Experts of a small language model.
Size: 11 layers, width 160, vocabulary 8192, 39.8M parameters.
Below are experts of layer 5 (counted from 0) of a mixture-of-experts language model. Rows are named router (the router's row for the expert), up (a neuron's input weights, with its number) and show model dimensions 0-159. Each number is 128 + 24 x the weight over its row's rms, rounded and kept within 0 to 255. Numbers have three digits each.
Before each expert's rows: a language model's description of what the expert responds to. This comes from a sample of Wikipedia text that the model never trained on.

# expert 59
Description: Learned word stems. Greek or Latin stems inside technical and art terms, such as Ast-ron-omical, philos-ophy, psych-ost-imulant, met-ro, and music, art.
router:138169133148092096147138156144142160188117131125152165151134088114114091079073144131110087160148132138130137087143141112111118145111120068115141152131118143143148161104124097161145135141132132073127114128135165143119137112121140116142130119107146117125127130086102157136127165124115102098145126111184123122109103067152104155111150141127136132113145171155114141119144167163128137076131128123146118111161095128091100146159151125120158138094107141141149139123160083118098126094096172
up0:115135103166124108135085165109117162121092099171108127161143103151106144156122099100114113093130122129117119142148099118116140164128150099154117093161123140119083162095126128105083126110147131138121155159114131144136137133139097172132099096110147147124146074120166161121136146128115110116118128102164116151138136146087114086114174091115104110139145107159112141123153093133140125102097103131111155155167081063120117150132145101134110132157116165142137089093096114173153108139126171
up1:141170138099130121102167180140139136139143099138138147135118095124110150161113143157166125126171108131131111077157132104129107143125183150128113109122103143168098149099094119133141079111131117082139087123146181107091156129103128156152132118149164120147135113138097110184072132116128131127142134118148143141126134164100118139108100153102145109092169113114117158122133108158136125125102043142123129108146131144123113150131130139105097118137154154129158105156130106110111114128062158
up2:112146168142039124129121143121159146142068140139157104146145152121157146074106119100076107141100091139109133107114102137147103122135115132130147148122129145146142132134140158136119134136133168097151128171180155105134156140137102115120138146099133103137112115108137108124140164156069147113129124103165094111135129110125092151130157152125116162104136126127088132191129158151100132145123129126102135142171146107065104126100138077116156127138092133131091147159146127165140121124112126
up3:127132079115128106152119151140120136177152126133148132096138132124129132158115136116107090150151156177147123094119133098150158110160142134136189136129133139146136156106116146134089099174129116073151112143140171106121147123114113113152169160088121123100131130120113123091105168104101116134086120143158126128120101122112121131175152134088092096157168128118083122129132130147159146157148095134145137106130088131124133149123126148092147069086147129116185146144146068106123118106116165
up4:097163099123121102136152165091167106137169148121142107159124115143137156146128124158099136120162150141113142144135140135176090138128095113093130117120149121140145125125102124168122106110188125150096157146136123105101081128115155112149143143089144126087100105109153125115157142127118140139101131148151134124082096079157143136150128151159152154128144075115133138147078119160126127157124101159123187107114122116142131090102108185136125120080117146145061160143124135123148116129154090
up5:111135158146134095078139159183118153129125121095143143139140112135111126128128155135106061119122129148165147113124138107123135158164140123089144103159122093162137126138129120169136087132143142107132095085111177169145177081133129137120133140090117103117114100095135143114133134125146138123118143071119127130142131158101141145122130122136100115110161154122097113096099119178136128103139123176156116131156116153112108168111166097064110122147090116125142118156161135084168095099148124
up6:135125072176113111100144128110144107168132095107141126150166143127138099172119160064125111092170109139120190099149176092171142160137090116156132124144175164120150126122113134115143152125142092138123103135125136157137127146169155101129127110086144113087128109120162123138103137145121112119091110166105134138107115121162100122101153127136178138109095127155143124135127128201141137125162114130110151132152103130114098130149111156090131121170088135118125160114157135131131098135137127
up7:134158140151141145120147144072106147139092097146102162132150105153123111109067112124142090138114137123123117118158109129076111083156127106143132130106110114146111129158123084136123106127122157128134099146177136131108111139127134114127110132147099172185135102103108148153145117137161157122122125108179084103126076124116132125096157142135120145182143131183093111125144094136144096111176116121138179120113101147129136083146171148096161111112112165134132156116176133109147120111122136
up8:074091121127087119092090113156121149142154124122118084135168120128171126117152094080105108132151159131122153128119123134135149149107106135108108154107141131152178140100138130126101141100161129077143114086061100128104136145148127131069117116108120140114187093127148133151139093087102144103148101161133087121144114127147138136133151157121155143123096151180150118155133134160110156101140120135139108092161130150107148124152142154108133148123142112099108152178133095151131088107133127
up9:102148112120092140135138145163092134167117146135173139105120130099114113139131136143170161158138138143110114159154152129140149145128133137143155113112116146114139142082132148108084096111153133110098151150077158139139157146141119119122113129144194098122132139116111126123175137113096119128114156152163132153133084099113166078129149138111178118149115130131125136194127110124101131159132077151128071098103123147117101123127157113117160099154094143116094160150118085117122117123110061
up10:165179097097079079142144138134119121157123121121149097113137135172127110117115150113158124132150115120160113160130102139138137167145165080106111147140098117133157121131138140166149107106131102110115118130155133131119167124136121124118155123143119095131138106100173155114115108121149129117077131101100141165096116129133115138104147165153167141120112102193098138068119150149182168125130091110129139126129066090109146132126169156146158126115118168098156107137164116096132150103122118
up11:138169120120111137136131149114143090124138142081140144154161186149117131127144095104106108127132148166166106100169137117107122115140088123091098103108099113123118101170112143119146131165159112138107174133152141111120140110153120169132110107099178141130133158096087155094157143137137129129128134106092138167112148143103119115125177130142151110143098151110139143119142137137164138129115074136116089137118149114092142149134175082136075135107090119124148136132123053112145110173117143
up12:087144162074086138147096168119138107082124122127144137118134149179116162149120136130105094136145141110145163126105086097104093150136128139088091177152128146095108114093153094140139136192111142115093101147159166120126132128138164127131103138139140097119107152114095126144114125116117102106150123098143106063136143131126114149116147172117141111159156114104164152137102184143156081118136105108107128088124103102142131127114162130138145120099136155143154115115115082143133112099131145
up13:130088112165132146080137090139120135090085123069141155119155184201147141099103137132154113133142121137099122125159152137134114109137097111162131135139086091082166135131143134139126116077165110101114152158127133127109109145171135136108119114134120114100137104117119122130144118108105123128137134103165147109142099143081171128138154132136201157121143153131113162155171155125103165117168128125132126150132137166151106148139158109125116135117084102150104110152144128124165142129124091
up14:108109119135155151157074144191116123114104125136163153170138102091089120141121151132084113147110151173167118100139119118192125113100107119142127075108150114142123177106124160175121136135142148076124111121134105116118110130152153093111138115085123125137125176112136176121137155123140126124115072115128146160120163147101149109117153126150106112114155146143067162120137111094116155136094114170112131159148154128137144124091124075112135104114127153123119123151118108113120137147133146
up15:123134152064116149148120113111155154142144103132127157144130192161150114132110128135147115071165089094169143129123087152126146125110117111145082104119105114155153142103165123120156114110130137115116133120149114169116112090138189152125144095170122138136134094159108131133093126090116135118123142107116125150127159098173139121129108182148130137159139107137094136101153162093147141129133094152146117095124125100118087136127110084072104130153104157168150100158143152121104151121146124
up16:118119131177158134102093202140133153123131162175154143103162137129154113115097161095130108126090142135118114094102129138142130114104101131110112078100132137115164154146138126188140153152157146157122121123149176129125160099100099097160140110073130103121140179129134130157117145136104129086136117109131118109117133110138129135139129123113137131127137174168105118124156101096120172109087131136143111110120150105095118127139123081144099118106103186095096129143146096179132109105121115
up17:142147101161132087210107142137119114143151108156187122112178132116120145124080164143123118118178130128125116101149078121142163147133168122162164134160154111158084143140138120127147157111134104051115125137159135149123117120150132129144102134157137126128136072118118133103132118117123132099090096128090114104097173116158155124132130138104147120105119127124157118117134133136181105151174147139110101089143132110142148159119093103099149137143122094106113105126115143140100132152114153
up18:130173104061122113087114143124129139139117107106142129148132141128121166169134137130161133100139119137147141113103135102150135133128092101125152177135173123106147153107164134101131149128130105112100144160128093170119156122145105136086136113145180080137151103106153156121098106143172118126127100099130156096134178104143119102110123155148167059111160115118091139127130158150139165132128077135114117165132136162118155126117161135119165149147132124099159160104146130107133095086122158
up19:138147163096044112153182138119144156138124132166123117185135130147134140099112128129116120136109122120129126114163098146097108131105089133121132149117092120144099129142119078131078101181163108128104153141114112133168076115133138175141128137151152089104183122119124106115126142107098140097113134123130096096121109091123109145135099167118144077133121146149104118141127132167155110138118110124144152149127156152105100124133159117118172127118114140151153161151185127130111130149152172
up20:106108139118076139127197128066168125163132143139146138130123106144114112140082135093166110120152137089118082130141125153101179128124154090090109119131123103166157119133138132138140121143105130134103092144108125112146133116121134117118183120136113116144154146141072144104153155124137147123148094124137187174103086098121114094074134094103182149126145121153125154134150138130102123112158122146132126096129151109080133108121145110102116126111082126126116161134167086113113138143136123
up21:114124103095078122098172123117119141150140109151163167142127099142115077122115114133146101157136104134118118098152091150132128129127092128156130136103163129146155146122150157123101120145122121133092135132117141166195121116157119150125140113157153111094166133086145157104172128135148078124124138073173133119140129092111121098129099157139097120109140132147134160123168094150133064135123107109128137093109060129121081089144125117143119128126099178146156156136151108135131126147132163
up22:117131112163097107194154130083136146160127174114101077119106102131158150148111173095158114104133124126124129133111129119111156127126114093095095184145116089090138142157132121167127141098136162117122123151097172187121126079129145120118154111154149118111146139157118124135145133094110119109110129119138139136146111094104176135082093124146122093118143136122156174129105116154101122135124106140099135128110096112103081155124157103129137119151120165152134127159151160125132108100105072
up23:138147146103071119108124115162164111138140084108153126132143127120130167129075123121115135115137137126131152107104116099142155176120131097128126133070150161081132141105134178146092121113115142151109112115134128125105105094132142151101119127141175099167105125173125130159135145109127116116128146165132114090126104175132119137140181121172178129087114136108100195148160168142181133141131113137122114131115107091122133106158189144116096128146126148120136174122152114118132144135107143
up24:135147145150112150146187169134130106148109093125155158147126097098139100111132116142156111107131122140169132170155106172111139167127112089084137106117075095107139131131140122144130160146133071115119158134119190134147143105107121108157137121104134114146143119139175101174109161113098103120116151129125135166141129117129144156077100151100139121096169132173155147133171119137125127096119102138130130120181111144124076075145121107123126154151088120150118105143165155124118115116127130
up25:126133150130103093102084141143158150132121115155139133116164129111155100173099124149112114116145134156162172085119154111106133138112145136143095146112155156131138161128170100092111117160138138096146107135127179113122116113130129112119126140114142107153177111140160085107153092156172127103144126120176150081132150126088141154125107104066142141103151189113082146127118128113139085124109128130139117102121120144159114119136140111112151082139149137128115151170157059139119107101121152
up26:170164080118161093108149164150172153156125113142094126144176120120123116084150131155122104097117122148178130127114077101127100100111098100138154127151118115095133159124137136137160125164126139095136095122136157125171142129151165107112152133121107136115134126110176130147107153151085128116139146172097106105102098088165152130121172151148117108127128143132119146109161155117148150080166149120129149107193121153129147113121126114112080121100121125148129118141139154106126167105169142
up27:144170122154126148155117102108099106155114122145181129146133190153145094146118095124111100127105135106155167103177105106152096126145160125104172089113101122104106133116168130108112130118136154140120117142125141135164137104105107131145104081118136142143126163104132134144114132140106106126115131071160125126101157085124178061135137150107135145132170098130150134143119154130094131077135136119132090134164117197093117131116117111156116137156104149077144121128137100148144139159126139
up28:161156165112110108150118130169144114141124156146115141092155122127137106125150132122120127144105113110149119130168152107137115152144108133078100136140091125100147138168106146158134130171128109118147159113103140084139095127146145151117133118127132121144118136152108123138116098156145115108089078130205138152065132082092124152145173136104166168154095104133113144119178142158111129109133111089153110130076089145135109152097156147132161099109123172140155119141173098137126139113139108
up29:159170110081142160101109108131156122163135072090153123148120139097172135117168110119111127157114177114125111144123173105140112143162090154107105129137140130150096149127168105116126104142126134131138111116119146110114118118146123117115097104098126103138108149124167091094148103110101161138123095127173074141075164097152115117123161136142109122109112185121082140156125160113111119149085137136114128146172172141106118119100125074109127125136126149151143119101153121157098143119139092
up30:139192155127133118150140169106154176110096136187151124115134082180147081101132137123138091119109140092121096115166125182129126152115140142136114101118080139127127120098085163125079170105146122115137148152100135162111152094174178123125138120112100108147146086119120106156121122137119133116143115147141134130156106121137093157089105154138129086127123143149117145106142126150141130093107137101100141111153175110098140164124155135113112163131132133121161180130125110129113097104133132
up31:148093119131102119142165135140124136155149134130119108121106110136139106097104125123122149131135103132148124099130107147110140132148102104123140074075088131144128185148161079137162147169133092141170116147110165103146098145113166122167148172080147122145132123102093119138156125106110137127139140105153119148148080136124123124126148155093175090138115172157115132145150157119128133128148127121124102114157151142108089130150176128098137078105099118139105152122121071109112071159116174
up32:159096066137101110104134101131138137143132160114118151180131174168139160111114149104116087127140162145130130118125139115174099083120107148137109132146140133141130141118124121118094116144133137152149111115112176124139154103114115168155084147117129082115095116142171131138133117125148119123079120096164127116148130146166152163140154151120124133105122134180110161146146163130143118132090105101121133151094115115149099105157087096089137097167106167151156166158137129063109139140135123
up33:172105130117125125132099118124101108175109139092118143127166090094166089102138142151117132175156131093112129103150141128133107144127091145117136136142138108137141123146146125130085074114156100098120103162082138134144128115172126146126126154166156144131164103140132139094148146128148107120093097106190134152088081135128156092101101149153149119123144141075136112181155116159080121139104162144150149115131114119120124099116159153121161108122086129136149113152139146139153128167169116
up34:131165095170115146119146129112121121155123152124161142160133136141126119072154125124123141135146135109128105087118161087150091119108103107152126111108111118168167158100138114133111142168139115096127081118114151164132106128181134150137156133123128125137144112156084136144126114152100096133150119129125127085105058087102099124132143157124135126151133122143104155098122102168105148131174115121128106123176116133108096116128118149136205119146121148151159122171102174115109098089124171
up35:113136133103129139128106114108117118188143126098108123124119131120137081157065160083120104124170153165133130141132138154129164129137142089160116154111124128097146119144111163160158134112130075108134130142154159085134126091137144122131121150169097117127130098169116125176095115168102130124133109153142087121135135111170097137081173106172093120116153147138140150093116136138132142098136126112157123151144080201142105142097124128134105144116124149089129108100161142147131111118095143
up36:155164093109118086122119169122103126124180134079115117138157082156123127135129163109130081136105120150143135132135125153141091104143136094123152141114117095117100152100094148141113126126132129072110126107129153172116120116134162098089148131103142104133111131094093114154156127128186098118120161098103110117120114151120142138122173182138150136085115188121107143170170115129151140117142147121131148171132110146149171109144148147144163072126115127144115123136147113077104114124150112
up37:103106094142120158173163185095152136100119130123115163148114127144128127144078074060107132137114156170124099123141103125140100135114113114140170148111109159155105122132132128141105152149142111150132134169132160138147095146154126085078092132121107074102155126106140109126109124123122115108145134127171125106114143088146118105056139146118123149116129155140112141146124151131138102100106160148143132106162159164104106131131144087165105134103128122133145133093162122134155117140099178
up38:104171173133122129134160122073147140112146140171143150141151154123095088128131104124156119149123172175108135122118118109113124122134110166140152131117153114144080114126110126121139153140142165140127123145128127129175070152144135113126134111138144105163150116116143144087134131105138133128076119127147158127097158143084129137151113112166125099134117112146103177134097148074111121090118139099144147155084143140096123128063153125137149149108101053131098159153153148151141112160115104
up39:133118112161130156130148142100108157152137144159139121135152121097123113108064122119131108153115120147136139093176113092162120129167140092131117134127090148164164142101167126127133146151130115111152143138129172104099114084123125140123132084157125148102155110088169162099095130130142121113091111086119125175058105104119108127087118127118123124132161175110151163113138139139109106159122096125134129148120167134169129132149128094054124152113127188128146123135128150134153100137141123
up40:132146109160146142126149147111109171127116110138140106150100121115119095150129174142122114158140110173138103152157101113136110177148138052111132139108109122109078164127117137138105151070120121092140135135128122139102099098162098071076139140118120124129138169103128125130131139136092089121150123124137177134099126117133119167129162128095126153115110176174109141155139138175135149116119118129140091088119106122113074079093181130153151120108097126120141121150124102138128118133126145
up41:150149164115147144111134158142107138122099108180159101124159083130114081123081111125113106130109129139116140149116134150142127150121115075101194167108155083082147168086135102146071100115132140122115096118138143144153156130118150104139135095115152128081113111147152111157080086122099134134126132139198072122103127106128142130105137157124147138152118158149140091145129118131091150135122136106130134123145126121140117086160132105146126138156151129129134105143128091130127102113085168
up42:120126089158146150096111124179160170145102105107130150141145135152134104138153125141112162112133081125142147138120130126136133169109137129123140144145141143169164152146173109124124148140174115125087154142123158094119125089098099164098144128135141109133176145151150124120167141095157091113119135093152126161110148094154156124132149151127130111134137180116137159103128141139081089074147147125165117107150119098067113098127128092114146160137117125069115130114128112164143104079130115
up43:111197115120094136124149173131172158107097096127188162162135117103184091132088127134144126135119144148150114111136112104163086157104120098103149165141121129113117142148118101104138095204133113128084136112103161142155142080116152128127129134169143084090124135109126135141127149152128149130124143102163132102119098097130115112135135130148109055102126170160130137131126132134145115124104112103121116108118104122093131127140139129130151136136097165118150148089136143113121113126130183
up44:129118119080123146108147102127118107119138116144147134095130110141129172109141137135172084092155150102155137133076103154159144149137130162151147142187100118119123160113142144142119107148122111107108125126094149110128150130123156093071110166095149140144160146128128139081164163127156087132139146115157116091123164106103109121089163121125131135164157144116074164083096146129064125117151116099123114135162106166145120180120149149115129139133134147125157161163122119124102104115119121
up45:110123156128106133145097125152124103130110098123167178118129158104137109120128151121116098111129150128139130139133095114090108154143134113155112159110165107195126123123121096194118115146100126114093122152139119120121120111131152105162142134094108158130130193090144111123133142125159074092109145187092153138122143105140127143117129186146134163120131173127135160144132152144158128060134151121128161133155112151139135125107076122102081121090116156151106102145153120105089132131139134
up46:109142185145114095157116120131154112110154107145135133137164110120152116083127114101134085122144090162157104123114086161122182131129121111081098124129144122163138115144144092141108108183142153125107135122113115122121091117171110150152127116100125077146128139143176173132090127154151087128107131085155145150135161109162133078105138154119105147107131090132123148157128171112101151120149115133145127144166130145147087132115146136123121103129129111099114106125183098149130187127104143
up47:116171141173084141099097148158112179133135145114121060129110112126134130138140151116106099133132125158154121122109175136149145142142090086090114126148105112104092145144149112101124156161121076097135142149121144115141164073138115125116154158133123146161155117115145122137170134140144111125148123108169090132123154147115147106136150088116131109114167168112110130154118141178139184076128136166114140093132104141116114098120145153076136145143099148151128128119142078119108133099150110
up48:085090114158111141102111142106130111118139145133125146163126132102129099142137153151115054110152169111105139126105113116135126150116134180135132131122099086100139113130126111146110129136131148103093118118105119128125115086192147125146154099111123111118166151136121112092131140147140083125143092132135128118083135111149149132153155083123141095101162130195075162117164134102097137119155163159140163107132099142124108121099108150085155154133146145104135159117129147103151180142162167
up49:103103132131146146143162108157121094107177122112093085121136104131133102151104121139135121122123184143122125110137110120140140112115167127139101113126110134104133140125154116179157202140144161142154110159115097133115115126135153115143105142132171096189130085162145132156154157159120122116111109133148126118127147113140116116105163115105116122108158120122149126101143186083074138147130138144119103081167162108091104093138129104148098091089102158096108161157157104130131140140094109
up50:172149109103126139125118164105119121119155132095097143137133107146088130125140114131116148133106147121106163150150115141146094152149091094119100074142128137116146141117172166177162163138135090111127139121125178126170101137115133142138114150122153143119140126121147122111094132104149142094148134091139078145148118104138083111126133170162156092136137118107134123155118138138108127148123131117124148056108092109132159085150167156122123143117110161127076090156133154121097076175123173
up51:112129141146116138129116106143095177117150138181172125116126181128091109130102134111110153096126149148140168149122162137138154105147162104160103124142100148091070141166131100139133134141141110103133119094136148169101118153128129094133117115127121136113123118123101107155150085159137151113130111087145133113122089140076107117124102153128174119084107158094131125136138185168133168180158078138113149149132115108125123106171136130127181142138113131166100145143143160113120097138105119
up52:108150129126128131155133136135122192129069115110167138112136122080127138086098119143120095055134116172150088101141123111109148133143134127135078153121126086139128140134132087118110119123108146131127144126190110128154125105163131134094121106154129115146162133112122119101147182102075153124129102134145125099104137116088143127113118125190155117151155159136107128171136156147133107085113120122116120108160174113115094156126115123140162127125108180128115145124144162161105105133118170
up53:132152126084119112095151145168137103198119158138172123142141097125140143120091133131158125116145151141140138108160173103100096167167118142097149136109134155172143121123143155121087114191135142091126111134062155113129125109134128152121151083163141132090135107084109130075123139128150157128101138125113142123135103174139112119112151133161124088097164111121099132135130184112104121113113142090134094123119105145106129137097124141141135105109142126145150107163154112084107139150114156
up54:129159104161096126094117153138132121074155140119122098120116166134126118101138115105094096174119153085162101119125170143146119084142118119132116134142109078128128144129147133141096085149125125109141138168145163154144122170151114139076155119124159144184174092127118143137119128126102174123135119097093161093100118094138157143115125128106139120157139129168118141139146167156130176130148140089116129121129120103131119081137132123147174107131099200159125117141110113134103122090151142
up55:152111160145112112120100100157111178145140122110176144093131140135137103127111140136076110141132136127119120089119162112135123172120170096157103091120166118125090121133142132138116118107152143108143100142119124139116109132093146103159155138104145080154149123156100128150151103077142164129098080101163153114125124175137121105116097143176130154122123151179117126107136153130122137103087090121133098168166115155117109146090131118144158173157122154106184170127136095145124117135101131
up56:122146151140146150107140155173137110098097123103108135152148066119136145131090146148143121116143144138119116079102156105120118155162157150092144153137115120144153124131118135155094081153145144069167132095126106124106137114117139144086163152108162141120177120126122127106141140115111091138126131070127142135149105115124080120107157103109152151118171132139128185153130098163138086145171156137109111126124116136154135101079165141103167145134093149098130110118099075120105121130137149
up57:119135154154129095122117125140107124154149133130153111118131125150137153074158141162098112111141166151103133103099105163101160120123139134141124122120127097117147142095141098144145157127154106142114132097097132078176121071111141134137128107125136121104145133081102129151110123154085126102119133171123143153138148176105112095120106190129111134164156157182118107084165177126153140095128151103121093128164123119151086095132127112117133120128121121137126124137169056140128103085097138
up58:134133096112113168098139094098112150151134148149130126138124127119119117134158133130118100090151141102132150081164096129107124105108080126164093078115131095107141126133146097138141123134130180134143094142167162135150138085160094142112132180146143132133104152108087121116180158153122123121092143114144135105100101109127143110136137167093099101182171120138126146115098131127146155081127110110111094172192107136113108093092145132142115126160125145140123136139153138111101118154166092
up59:145101121154118143168108137155114126131095140109173119112140117149132112139141182163153138153115175118129130110090150149199065150136151108092074094130093121129132163162128136117101138108130114094137124158097165137137135119149138141128141133093146139129127148161086119151121122157108128096143118095138173091149116125156125097101125140123147133114119134121144118151127134151120131139111125120114073100166133129146116144113177133134158166143102141075137170154104080125135155081113172
up60:137126124114128130182126102148133112105088155135140142114144147108165119132132129106074049146129140123185108106111139062133119102156108107130139177126125124126173148113160132135135122162162118113087114148121166132132128101123125109099135106146144122099129127117118109102152132153122124108127123121139179067126135093107118119140135149127125133185135126156147226063116131116118127138100127108123080113155144139165110146116145110134132138113136131101114139146157144097139107109117124
up61:122123162126120094135138107163105113168145173157146137114167162127084176096132114136111108137171109143104144082094150116109142103133167139111132157136119117079110143133110103131116141108176137103101118149114114127091132111148124123139131104100143091154136132112111158069114118128134153100101093082130086177152123135152123135112175177138133128121116176172096102161109154166135125114126139125133112150132156126144112136086134146110167135096117114098170124114145104129143166166135113
up62:125134153116102104124153127094153170147136142180158131171122114130092062107107108115120130145135120127120092140138134112085128152111130070140109133086129117139163155091147107139113153118128163130124101152108129113136101136116143134152146112095147107107098163107107149143152071159118114128145114126160165149134086105133083100124161181140155136119092122162116128125109139098119136116132120149135141156149149112084126145119153155139147110094112163162139174156182109105111130100162173
up63:151111083117130119131148170144105157137166165138155108156176142104166099157105113106093103164130141138147143127138153123126135100166133114127153128122108117105107163131161101115121188132143107130139093133162112144122168106109165155127126157090165121104130179109109098148167122124098107088149118156108108096142124191098165124129104116125107118140123156104123127098136134142103115134153107123122121106156081144080102090158127103113072122120105136140162121153140119146164114113133165
up64:107144131139082138163166153129118112133136115123112072128143105106134144168102145089136142135150115062158166129127148155121125136152149117063119131112096112144143130117122160126166105109164130136190148126166124160164142097106149138123142146135138115143136102123068113118143120144169124134135094149141097140131092100140136128131111124144120105168096108151121143099139142136130144126081121091123156167148123140112150174075113152112156113114104147101143070107100150147131156142175136
up65:132164095139103132092170118128131157132105134084104097146145102139172123101092153133137147101113132144124090063135105131091160106156112117136124145162124123116124131118150128140160126124106099127100091111145189083114135064061192130154138131091121105169098127149143135157157145127122115135118108140132136131141129152109123091125152130129124059090144141135128121141134130116156153066156122096129149131133153128129137144112151138138118118176122162129160175132116142099130127128131128
up66:127158124131144151113158108107106069135129122104105111116127154194096117126161129089151115131138152108114135101099162162151111143125128157150135098116145098113121151134128145172112182134123118085098148106156154116147108120115121140136131126164144143134177075111115109139179119141124071100120154099154133111107148144128128115088131134111147114115185148094126168146166119091149083134132117154123107108102119109140101092134139082109149096103107121098173162117125133136136159143138089
up67:085097120156122137094128127145169134127123105085091140138141095124117109139143145147118110134141144148205139147162166164107132108145150114137105157143102145085151153102157103163148098159120121091117132119113128151126132074114174131102140108126144102140103134179192131143133109154118177094144110132183135147137122102119103151116180152099134112135160152111123129146127130154152134150128115125128172125128108122123121141133164119122095067104121123126094133158156073118117104106131117
up68:119124153146117125180112061144133108108141142173146111123162133096122109137076111094124108084167111169159133116121108108111137157117107125132141135113119158129170141139154123161088150173122096130119138103136174156098138088120122103093145102094123130095108110101149102133161124156141131104128105118113147136116132091157132069112130149140117119139111082102146167105147159140140114126167098093141121147114103129166149156135130139159113120164106108074110145118144145130091116101176132
up69:140069113162119100174170160115114164148110091129111132132127119133112107170120140134189145144136147158129189116102139076117094161144101102129117140122086101107180164105139124137097151107108130122168090124157119159172125132138118127116131138120146131141123103136127161133130114097102095113139126115130177136169129119105179105133115143129126124109157121113177207143121134152142119129077131138117120141097100128146130128139091110148152113115106139137138091150134149098101115106144144
up70:129121115186104136125136126159105140107127138120152139169138115105124095071089108112109100133120104156107122137112139146180118145110091134147175105132190124143145167174173140169161172193132102118128113153169109124110136119147142123115135154121144131164113146135093101153138126069112148137133089099149153155083137115129109115128112087099136079095126132144090105104156101160111128120110095164119086128105132121165146112143125123151121145117118116125156116125134126159135109121125118
up71:129151113121138098153128150151110154149148105126176167149102151135137094126085148092049114134118121159130095128126149136152088112126074084092137116108128113153130128156148146127123117106131124129079165123106157129126143097080149133153153118096129096127154175120089126166155120139110128122114095118123118116135115114128127141098102202111158107128114163158150121133159151161089116085108139135155124146176125141114100111136111143120100179125102147100154134118124107145104131135112169
up72:107164098135102095168139149103141135143111131092100148136141136151122144160121133100142130090157111098195112103125093120132094148157126140134123157119094131196155133100136160141154116136144083154110156119156136170140123077151158142146114128107132124141168112113131112133083146120103147105059150101133103089152127145137131122101131124090118144124147150191153122128134097119143142086120114123142141121145100151113132102127132122148145135127094145160095102115111196145110103114106157
up73:107162168160118087142078145121142120123110140116137174129162131124141109146107082135143142110154080149137129126147136143125162177139159090143087132133080132108165117117117136165096128120131150114137101107164114133172090151118141134101107103114107097119095119132095127125143178102157105112097138127142128148154143116108183149122194116118132093164155141113095128092108147155109132135164120180104132114109109164135068127096130117107096122153131123136135149123128097135094132155130144
up74:098149124121174131146142108119095096110120131140138133133140123101147158093097129118102115091163140111150138104138156169099173120147126117090149168104112104099111185116203137149128127157124124121120125131138113137151110111135109124135131151087137134147105157066145139105086159149109172102135138157110105133102085097139111163117133112106145135147171143096135126105151156117147091118168101095121113132201118123139115153096122156086132162169122128134156148098132120147123103123135148
up75:147169151131122105157161139173126138178086149119114171094182102103124163155119125162129118156112145161111128131145132150128103095137124109106119147132115134134196163139100174125103135122128094112075168171097119092107122119140134161131177155157131100175137107114159152117119101119131119122130119122168117140108103150130123136095113134134117142145100116107143139148109127173117104080083107176113110121148157151128157121120139141114135167097107107090160126120142128110119110099100105
up76:115134134148134129138103111142116163150113108102160101130123103120123116148090091117110157139155083193126144077136121102122150162123114143054139156078145112105145156081162131103117168109144122145137122123137129129123132117117162141161112089140148123144173098126151123099119156122056142126091129173160110136114183144111153108125117130108155134135122124112095145122128150148117135139167118178128138104125110138122123135151122068106122088118147122099117119115158069146145126149110149
up77:121116130097142109143146136164140101157115112142113152137132127096121100118112159101122123116126147121116134124108113118128129094114147087132092133109105143166175123088168114138149111102111150130081098096137114113166117080140146128138122135119170092096107135118150154140142126145129139102123142127119151148129084136133113095098213133107143103132186117137147175142144153172098127147097104173116171128115093107141135114117097110112130160115133119090117143135170171102145104173149183
up78:135101113117112115156124088139111109126126083106144122142136140129138113109070117094121089126178128160106164144147143093148118097138128096114125106107112109165141129093088103125120102121123137144138123124130148144115114120126127128125120163120144122113106089121139150101124176122153125104109086133082146120129102134145117113126125174159159096152146171147110147158117154153131130095207148144140091155125151109061093176138095139073144109145095157134159136136166104138165111102149136
up79:094151119123085105148115139095097148182103173116078154107143125090092177093074124166111119123174109122141157124141128116137127127168121101109120112119188133164158142138108135165133101123119117092110149154124117116138098096198119093084134146110120124126119113106115101135131150137128136116116064134124149150119105143084117133148135134116108131132162169116133118123150133162152075112141124143146154109139128127107156156139167133070147115124114106117129105113114110149130099136094144